Below are experts of layer 11 (counted from 0) of a mixture-of-experts language model. Rows are named up (a neuron's input weights, with its number) and show model dimensions 0-255. Each number is 50 + 10 x the weight over its row's rms, rounded and kept within 0 to 99.
Before each expert's rows: a language model's description of what the expert responds to. This comes from a sample of Wikipedia text that the model never trained on.

# expert 16
What it handles: Ends of person and venue names in sports tables and results, such as Col(eman), Brown Stadium, New(ell), plus first names and sentence-initial He/She.
up55:31 52 63 55 45 56 52 40 62 44 45 55 45 40 34 56 51 53 53 63 58 59 36 40 46 57 64 66 56 50 48 47 37 59 42 66 32 43 40 38 52 44 39 58 49 46 36 47 54 48 42 40 51 48 46 54 52 42 65 37 43 59 51 50 65 53 41 39 60 48 39 51 38 53 42 49 48 55 39 37 48 69 64 58 51 52 62 62 57 53 69 57 65 61 45 50 36 46 58 61 48 46 46 46 52 46 51 66 54 51 61 68 62 52 50 46 45 65 29 58 57 56 36 29 55 59 37 38 43 47 42 72 66 54 37 50 37 57 33 56 48 50 51 49 78 51 50 55 63 59 38 54 24 53 44 50 57 49 56 51 42 52 56 63 47 59 30 36 52 73 47 51 64 56 62 62 38 54 46 51 56 37 48 49 32 51 36 48 50 63 61 66 49 52 54 51 42 49 37 37 38 72 58 58 53 35 60 47 46 28 66 55 61 32 65 41 53 56 39 32 52 57 48 55 51 46 36 48 40 39 65 59 61 48 60 51 35 43 62 57 57 45 27 34 48 36 42 64 47 52 38 47 68 60 61 58
up56:47 48 48 46 62 37 35 35 42 47 39 34 51 64 24 72 52 63 51 53 45 45 52 48 59 49 57 48 44 57 49 51 54 58 36 61 55 56 60 60 65 54 41 55 16 68 48 46 44 55 36 27 61 31 48 64 44 61 51 54 64 59 53 42 75 42 40 52 44 38 56 49 50 49 32 50 29 48 49 57 59 50 48 58 41 42 53 41 48 53 32 54 60 67 53 53 39 57 54 53 48 41 46 64 44 58 44 40 21 37 48 55 45 57 45 50 39 55 61 66 44 40 43 47 51 49 48 43 44 52 51 56 51 37 30 39 59 47 46 45 54 56 47 39 40 50 49 47 51 28 65 41 57 42 42 61 52 62 50 51 58 32 47 49 69 35 47 52 60 39 42 47 64 48 46 59 49 51 60 34 45 53 50 58 31 47 63 59 55 49 45 73 64 48 59 72 70 45 50 69 35 30 70 55 44 52 52 69 47 47 47 46 44 71 47 55 60 54 44 54 54 37 55 37 35 28 72 46 47 37 47 46 50 36 55 56 51 49 47 59 47 68 45 48 52 60 56 47 42 56 42 48 41 55 49 41

# expert 31
What it handles: Final pieces of Latin species names and foreign surnames before a line break or comma, such as frantz(i), guichen(oti), Jär(und), Andre(tti).
up0:51 37 47 47 70 46 58 43 67 40 47 52 67 70 53 41 40 54 46 45 56 55 31 57 58 58 34 36 53 60 50 42 52 67 53 52 42 56 60 56 34 48 45 48 54 36 41 47 40 58 56 33 63 42 54 54 48 64 56 58 45 52 44 55 61 62 35 56 56 52 37 60 45 45 64 35 56 53 57 46 42 65 40 47 47 55 70 61 51 53 52 62 67 32 47 49 52 45 47 51 47 74 50 50 53 43 64 46 30 51 27 64 55 41 50 69 50 37 47 25 35 59 45 51 57 24 44 77 53 55 64 47 45 50 60 37 42 67 43 44 54 63 49 53 53 59 48 44 50 59 53 55 47 57 62 62 47 64 33 56 51 45 40 36 61 45 36 70 46 59 45 53 56 39 54 42 47 52 54 63 55 52 55 69 27 52 51 72 53 34 50 58 47 64 40 37 52 32 55 53 55 52 51 55 67 51 51 46 58 46 53 49 47 43 52 42 45 42 65 47 54 31 52 43 67 47 57 63 66 35 39 50 64 45 57 34 29 54 50 43 46 53 72 44 38 60 45 37 34 57 51 64 36 38 52 54
up1:55 59 55 60 55 65 53 51 49 43 64 65 31 51 61 32 52 46 60 23 60 57 46 47 46 40 58 46 46 60 48 44 30 38 59 70 41 33 45 54 40 52 68 55 45 40 55 72 49 66 64 55 44 73 43 68 54 58 52 38 37 59 45 42 40 42 44 44 62 41 46 60 53 52 39 49 52 43 52 51 48 60 49 43 51 50 50 66 44 45 53 50 62 58 61 53 75 45 53 54 56 56 46 47 35 31 31 51 56 54 49 60 40 55 47 47 59 56 52 52 47 34 52 54 30 43 37 55 47 28 57 34 49 55 55 68 56 51 62 32 37 47 52 55 58 51 52 50 47 64 52 42 66 63 36 39 55 42 43 43 49 49 65 56 65 40 34 27 56 54 46 49 30 63 36 59 41 33 43 67 25 59 34 44 47 36 57 43 47 35 49 36 77 47 48 61 42 44 45 57 57 54 60 54 36 41 34 61 55 55 59 55 67 51 37 52 34 60 51 53 69 45 60 35 55 36 40 47 56 41 63 52 48 40 55 38 48 57 55 53 49 45 47 53 51 52 59 49 52 40 66 57 44 47 37 48

# expert 5
What it handles: Words inside song, album, book and show titles, often after quotes or list dashes, such as Love, My, Night, Released.
up26:45 47 53 46 61 51 36 56 64 45 55 48 53 48 42 62 32 47 57 42 61 44 48 43 40 45 42 62 48 75 21 57 61 69 30 35 52 43 67 49 43 56 42 37 35 46 49 27 40 55 60 47 60 42 38 65 44 33 48 54 55 45 33 36 31 50 55 49 51 47 38 53 53 42 43 51 55 47 55 47 59 44 55 35 44 53 46 51 51 62 68 49 47 48 48 36 51 44 48 45 45 50 44 53 58 57 51 44 43 54 34 39 40 58 42 56 33 67 52 57 45 29 61 48 56 63 59 44 46 45 55 54 55 42 49 46 45 33 61 47 44 43 51 68 49 40 40 46 46 57 50 63 27 59 57 52 29 55 43 51 53 56 73 62 56 67 40 62 40 44 46 47 36 42 51 44 37 41 58 46 52 84 60 51 45 45 28 42 40 63 37 67 33 62 47 50 55 60 51 41 60 50 32 66 48 49 58 32 45 49 40 63 41 58 40 49 39 45 64 64 56 58 53 41 62 43 48 29 67 55 53 53 59 52 56 45 51 43 69 57 58 53 50 72 40 69 62 44 37 51 55 36 52 57 40 47
up27:45 61 56 59 47 49 52 55 45 35 55 37 39 54 33 62 48 61 45 54 44 57 62 53 44 50 55 26 44 58 27 40 52 35 33 46 61 32 65 65 50 29 67 58 61 45 59 57 43 50 35 60 56 61 26 68 53 35 51 43 50 52 42 68 52 40 52 40 55 64 59 40 33 46 42 52 39 43 47 53 58 22 33 55 48 49 45 27 44 60 61 40 55 43 39 54 80 48 54 36 53 47 38 49 56 54 60 52 48 50 47 48 43 48 45 65 44 45 59 62 46 43 72 45 68 36 40 42 66 57 58 32 50 37 65 39 54 63 59 36 49 43 62 41 52 56 28 43 39 44 42 47 64 42 62 50 78 56 53 50 41 54 37 60 33 54 42 56 63 40 39 42 51 41 47 55 54 67 57 42 57 46 58 46 56 35 45 48 48 59 39 34 49 54 58 63 60 57 60 39 67 42 68 56 37 45 50 57 48 63 51 58 35 53 58 42 53 42 66 40 60 54 46 47 53 40 48 38 52 55 39 58 51 46 28 49 57 50 53 58 60 49 58 47 51 45 59 46 48 59 45 62 59 55 47 64

# expert 30
What it handles: Colons and words in infobox fields and award lists, such as Award, Medal, Best, Gold, Medals:, Notable awards:, Highest ranking.
up1:49 69 80 59 58 43 39 61 50 35 57 46 38 45 43 47 49 47 66 54 55 50 39 56 57 38 60 72 47 63 48 49 41 40 66 52 52 60 45 50 45 53 54 46 50 45 43 48 47 56 63 42 51 60 42 52 40 59 66 52 60 34 70 64 52 30 58 34 62 74 46 63 68 63 41 52 49 46 51 57 30 61 53 41 56 53 40 35 40 50 47 45 51 46 35 42 58 47 39 58 49 59 66 47 61 10 68 60 42 41 57 32 55 43 36 48 54 42 48 49 56 53 67 55 55 52 37 46 74 50 38 43 43 42 45 62 41 50 48 39 43 36 52 58 44 61 64 66 52 34 67 40 39 45 66 61 61 72 42 60 54 44 50 54 45 50 65 52 47 53 57 40 47 43 73 41 48 57 54 56 48 39 49 57 54 42 70 50 51 36 45 54 38 35 55 48 44 57 58 59 52 49 49 45 70 60 52 49 53 47 41 52 51 62 61 55 72 43 57 59 57 42 56 43 38 55 57 42 59 30 30 55 34 44 56 55 56 37 58 38 47 47 61 49 50 49 44 48 36 62 46 54 60 64 53 43
up2:28 54 54 83 58 46 53 38 57 59 49 56 57 43 41 40 37 50 55 41 56 54 49 33 67 43 46 61 35 59 58 72 55 47 66 55 54 63 51 63 48 43 68 43 63 50 56 32 39 32 38 41 54 44 43 53 44 42 57 41 53 43 56 35 46 33 58 54 50 41 46 37 57 48 65 55 49 66 54 45 45 53 42 68 43 72 63 41 63 37 49 41 42 63 35 57 51 39 41 40 31 45 41 43 58 41 56 53 37 59 43 33 39 40 57 55 64 63 43 51 48 50 50 49 48 54 62 40 49 61 47 57 39 58 44 59 54 51 47 51 58 62 64 44 41 56 56 67 42 39 45 42 48 54 40 55 55 54 49 28 70 47 42 57 45 54 57 52 79 35 74 69 55 59 54 36 62 56 51 64 68 52 50 39 54 51 49 59 46 53 51 44 42 66 58 48 60 56 61 52 45 52 52 54 49 57 48 63 52 48 57 56 47 44 57 42 32 56 37 44 66 65 56 46 46 52 49 61 39 51 58 58 40 54 23 51 74 43 59 48 41 49 38 56 33 36 56 45 35 53 36 39 48 66 60 36

# expert 27
What it handles: Line breaks ending table rows after a final pipe, table header words like Votes, Total, Candidate, and values inside cells.
up3:53 50 64 45 50 56 45 40 62 45 59 47 58 40 43 60 46 38 48 62 44 51 41 68 54 28 47 65 61 48 42 47 45 58 57 63 50 34 50 42 44 48 62 47 46 55 43 66 61 48 49 54 56 36 22 48 56 55 48 36 58 54 52 55 65 53 43 58 38 49 50 45 42 51 54 48 49 43 44 39 58 36 53 41 45 51 53 37 46 61 40 65 58 53 58 48 51 43 56 57 55 55 37 45 58 48 59 29 42 50 65 51 57 56 42 64 36 50 65 35 32 50 52 61 53 79 47 64 45 37 33 51 63 72 42 45 67 49 61 47 50 44 57 43 47 65 63 27 54 46 64 33 37 39 42 38 32 48 52 38 37 53 47 37 55 55 42 41 63 36 36 67 66 71 59 47 29 62 38 60 62 44 38 67 55 49 58 62 50 50 42 46 39 40 41 71 69 48 44 59 42 48 54 54 49 59 48 52 53 59 54 55 47 36 40 39 57 35 78 46 33 43 43 55 45 55 53 51 46 32 44 41 51 34 50 62 38 36 51 62 52 43 53 59 47 47 56 72 51 42 48 40 55 53 76 58
up4:46 51 45 41 66 30 44 53 52 49 58 37 48 45 54 59 40 59 62 59 30 44 51 58 49 32 44 49 28 52 53 58 57 47 58 56 36 49 60 62 65 60 54 51 54 54 60 63 48 36 53 53 47 36 41 53 50 62 57 37 54 51 51 32 43 51 49 57 51 56 56 53 39 62 57 33 38 53 54 46 59 69 59 45 51 75 32 58 43 52 50 33 61 41 48 47 36 70 48 49 49 46 42 52 61 65 49 38 48 54 33 36 66 58 62 64 48 54 49 44 33 54 45 26 61 31 55 57 36 53 43 44 66 37 36 41 62 49 57 52 55 40 35 60 46 59 54 43 49 42 45 35 68 33 44 56 58 53 48 43 51 38 72 56 45 61 58 41 44 42 40 40 41 28 57 51 37 54 50 42 66 51 40 62 58 37 50 58 49 41 31 53 59 43 53 52 50 53 69 53 52 48 48 76 61 55 61 51 53 55 64 38 45 45 49 47 38 71 38 62 47 45 54 43 32 62 46 52 39 82 49 40 50 44 61 42 48 41 55 42 70 53 58 53 50 69 43 56 46 51 29 32 52 39 46 40

# expert 15
What it handles: Word pieces starting proper names and terms in sports writing and place names, such as Dodgers, NFC, sophomore, Stavropol, Buffalo.
up3:63 41 43 49 24 59 52 45 82 63 36 55 49 37 43 36 59 73 31 47 57 58 50 52 72 53 57 55 43 45 35 50 48 67 46 50 66 42 52 54 47 57 59 50 61 60 64 46 39 42 48 62 43 47 48 58 54 47 42 46 78 45 61 48 55 53 41 55 37 41 53 59 45 55 63 43 42 53 68 50 52 38 47 67 55 54 60 50 73 41 60 66 34 50 55 53 43 44 57 64 60 50 70 60 49 53 45 52 35 44 66 48 46 61 51 61 55 42 54 40 42 50 37 47 51 57 39 53 66 45 62 50 37 46 45 49 60 47 45 28 46 55 36 56 34 68 48 52 56 53 69 60 52 63 59 47 55 66 65 47 48 54 43 73 58 57 60 57 57 49 53 35 59 39 42 52 45 55 46 42 42 56 50 48 41 25 47 46 62 55 61 55 45 41 47 34 50 62 56 38 46 36 63 58 53 60 43 57 53 54 59 57 41 43 41 33 52 45 51 38 58 68 28 14 36 56 51 39 42 61 59 48 58 42 48 52 43 66 56 40 48 60 49 50 52 70 40 53 32 47 51 48 62 58 50 47
up4:50 47 55 42 52 50 53 51 49 69 49 50 51 28 56 41 37 58 53 52 48 56 50 63 61 42 56 43 70 41 34 47 46 55 64 55 63 34 59 42 57 42 32 41 48 37 70 49 43 48 50 52 44 58 27 51 35 38 46 40 61 35 42 45 36 46 58 40 53 46 49 52 45 53 58 64 62 71 62 60 35 45 47 56 54 48 51 42 47 49 46 71 34 54 66 48 52 56 51 46 52 32 56 24 56 44 49 49 51 49 65 44 22 45 58 50 64 65 31 37 64 53 48 44 39 31 43 45 39 48 49 49 46 33 57 60 59 52 45 49 56 38 50 43 55 61 35 46 52 71 35 37 59 48 46 60 65 59 57 73 55 63 31 40 35 56 32 48 37 55 29 59 49 37 47 63 47 55 49 48 53 49 50 61 29 39 57 40 72 52 59 52 31 52 46 58 24 42 42 54 52 49 39 46 44 59 38 49 52 50 41 48 51 65 53 49 48 35 50 43 46 57 41 59 33 53 41 33 61 54 65 48 55 53 48 45 63 59 51 30 42 48 51 59 47 32 50 70 35 43 49 55 31 48 47 49

# expert 23
What it handles: First pieces of personal names and some other split words, often in cast lists and tables, such as Mar, Sch, Luc, Maxim.
up0:46 45 57 47 55 51 50 44 39 57 50 48 56 55 51 50 57 58 36 62 59 59 53 59 46 34 36 47 35 41 61 46 54 44 52 54 62 59 64 55 48 55 52 54 56 53 57 33 47 58 70 52 59 55 49 51 47 51 61 32 48 31 54 49 33 50 42 50 47 48 51 41 45 54 30 46 67 72 52 46 45 72 42 63 41 50 54 48 28 65 39 49 54 52 46 48 53 30 60 38 50 66 46 64 23 49 57 53 48 57 46 51 57 42 78 43 45 55 33 45 41 46 49 61 52 39 46 44 43 58 50 32 54 49 39 41 44 46 42 50 52 36 44 47 55 71 56 29 51 38 43 52 56 37 42 18 50 65 41 53 49 40 41 57 36 47 45 56 56 60 52 39 42 51 26 43 43 42 51 40 43 66 52 57 55 43 51 39 54 47 54 39 45 34 52 62 28 41 52 71 35 52 42 54 43 39 48 47 64 47 40 37 42 59 57 44 70 34 62 58 22 33 45 52 64 41 48 67 58 45 42 50 33 66 60 62 67 46 62 39 59 39 47 32 35 41 43 37 47 52 58 60 49 54 55 58
up1:45 59 46 45 64 42 63 62 49 46 37 60 32 45 38 67 40 54 72 48 52 34 59 33 54 59 54 57 42 49 49 36 54 65 34 53 64 56 42 54 60 38 67 43 44 41 52 57 38 49 61 54 39 41 72 45 63 46 55 43 64 52 26 54 63 64 57 45 51 58 60 46 45 50 36 54 47 48 61 42 46 54 52 59 41 45 75 42 54 28 55 56 48 60 45 42 46 42 50 50 61 46 51 62 31 47 44 41 56 79 70 46 62 44 42 51 68 48 45 48 50 52 62 33 51 49 70 67 35 47 33 54 52 52 26 39 47 34 54 50 52 57 67 59 68 51 58 49 59 37 57 57 50 51 58 67 46 54 38 43 49 53 49 59 47 60 43 40 38 63 55 59 50 46 52 65 66 53 42 50 64 28 71 48 47 59 64 52 54 41 57 28 47 58 47 52 57 40 52 62 35 58 47 43 54 44 52 50 45 54 47 52 52 72 54 38 45 57 47 63 57 53 47 74 73 44 54 46 55 50 50 50 51 39 57 52 49 67 45 50 56 38 46 52 45 42 60 42 42 48 56 18 50 62 43 41

# expert 3
What it handles: Commas, pipes, dashes and parentheses separating personal names in lists and tables, plus common first names like John, David, Sir.
up1:56 48 38 60 31 54 58 52 53 58 22 44 53 61 67 54 44 58 46 35 58 38 59 47 47 68 63 47 50 43 39 57 43 67 33 32 36 33 61 54 51 52 40 31 43 66 59 58 58 53 31 60 35 25 49 63 54 40 59 54 41 38 57 44 41 68 65 45 60 45 36 31 45 51 42 43 59 54 36 51 51 64 32 51 51 55 66 59 48 45 55 57 50 43 56 39 38 51 42 53 42 43 59 42 43 63 64 66 46 60 60 39 52 50 42 60 49 52 44 66 44 50 51 45 67 49 66 65 43 60 58 45 58 47 56 55 38 47 60 52 41 60 43 56 70 51 41 35 52 24 43 55 71 52 58 38 52 47 71 47 47 53 45 59 50 48 48 62 59 45 42 52 45 55 54 60 44 18 36 46 48 54 46 53 47 61 56 38 38 66 42 33 47 49 51 59 53 56 47 52 54 46 39 60 65 43 60 50 56 51 59 51 51 53 62 39 41 56 47 70 60 43 23 46 49 58 52 48 50 53 58 45 37 60 37 79 64 42 44 59 49 50 57 44 49 57 63 42 63 56 57 55 41 56 46 37
up2:52 48 52 29 54 53 56 57 48 55 42 41 50 66 41 53 58 41 56 48 38 57 49 48 53 48 66 49 49 28 57 59 44 41 58 52 50 50 53 66 33 52 33 58 55 66 44 55 43 41 31 40 50 53 48 53 53 33 33 57 54 43 33 40 65 58 43 43 50 61 56 42 55 40 52 47 40 58 39 61 70 58 53 30 54 57 45 38 50 47 52 43 54 43 26 33 45 42 53 41 55 39 60 51 42 61 32 61 49 46 58 54 48 55 53 45 40 40 51 60 47 43 55 43 37 58 59 48 39 50 42 56 43 52 42 50 37 47 66 44 31 52 57 37 40 40 38 49 27 43 45 54 63 68 55 53 50 31 38 69 41 58 50 69 60 47 32 51 61 45 35 52 61 58 43 55 40 48 53 37 45 29 43 48 65 34 55 63 54 40 57 70 46 67 55 59 63 43 40 49 45 57 34 51 63 54 53 63 57 45 34 50 45 47 47 64 82 65 44 52 52 47 52 53 58 70 56 61 47 34 57 54 67 40 57 57 54 43 51 64 49 50 63 45 50 28 23 45 55 38 53 75 42 43 62 46

# expert 2
What it handles: Words inside proper names of places and institutions, especially US geography and universities, such as University, North, County, Texas, Airport.
up0:58 63 41 59 59 45 57 48 29 53 35 41 49 56 52 45 63 42 68 50 60 62 43 24 47 44 48 72 51 47 55 49 59 46 55 60 56 39 51 59 54 55 34 53 47 49 46 52 50 33 61 30 66 65 50 51 50 38 68 39 57 55 39 36 55 59 35 54 50 40 49 60 47 48 41 47 58 54 48 32 40 51 49 51 80 33 48 48 46 57 43 60 50 65 44 50 46 55 48 45 42 52 61 53 58 54 56 44 34 53 47 58 71 48 32 42 38 80 43 46 50 51 66 44 48 56 36 66 60 50 33 62 37 37 50 57 36 62 51 63 54 39 39 47 43 50 54 50 46 57 33 68 57 63 22 70 37 57 48 55 63 33 54 54 36 43 47 58 33 57 52 40 49 45 51 54 53 51 45 55 44 56 66 47 57 37 43 36 41 36 51 51 51 48 48 67 38 30 47 55 41 55 47 47 44 50 49 55 40 45 49 73 32 63 38 51 43 53 52 57 51 54 62 53 46 68 65 48 51 61 43 60 47 43 36 30 47 54 53 39 62 46 42 67 60 24 44 51 55 33 42 49 43 37 50 52
up1:54 46 54 70 53 44 55 53 79 55 44 61 48 54 40 47 52 29 51 18 60 44 36 75 38 52 47 46 46 42 40 60 60 39 45 60 53 53 58 43 61 38 66 44 57 27 62 62 66 68 38 34 54 61 50 41 58 38 56 49 46 53 43 47 57 29 49 36 65 52 54 44 47 47 53 59 55 49 50 35 65 53 54 57 47 36 56 61 38 54 53 63 45 32 40 53 56 39 41 48 43 51 37 57 40 65 41 47 45 53 45 56 57 48 63 55 44 49 47 64 51 44 41 52 50 55 60 53 34 61 45 43 64 52 68 55 67 48 43 55 30 48 44 48 53 65 44 45 46 52 25 35 39 33 32 23 53 55 46 55 59 53 45 38 50 58 44 51 53 55 47 68 58 53 34 32 41 30 54 51 50 44 44 44 48 49 60 66 57 73 49 55 52 57 31 55 54 61 46 66 43 51 40 57 41 48 54 49 40 54 32 46 39 42 42 39 60 50 51 45 42 36 73 60 49 46 60 36 49 55 53 51 40 33 63 53 43 40 39 50 40 48 39 62 27 53 62 46 51 58 57 59 43 52 37 53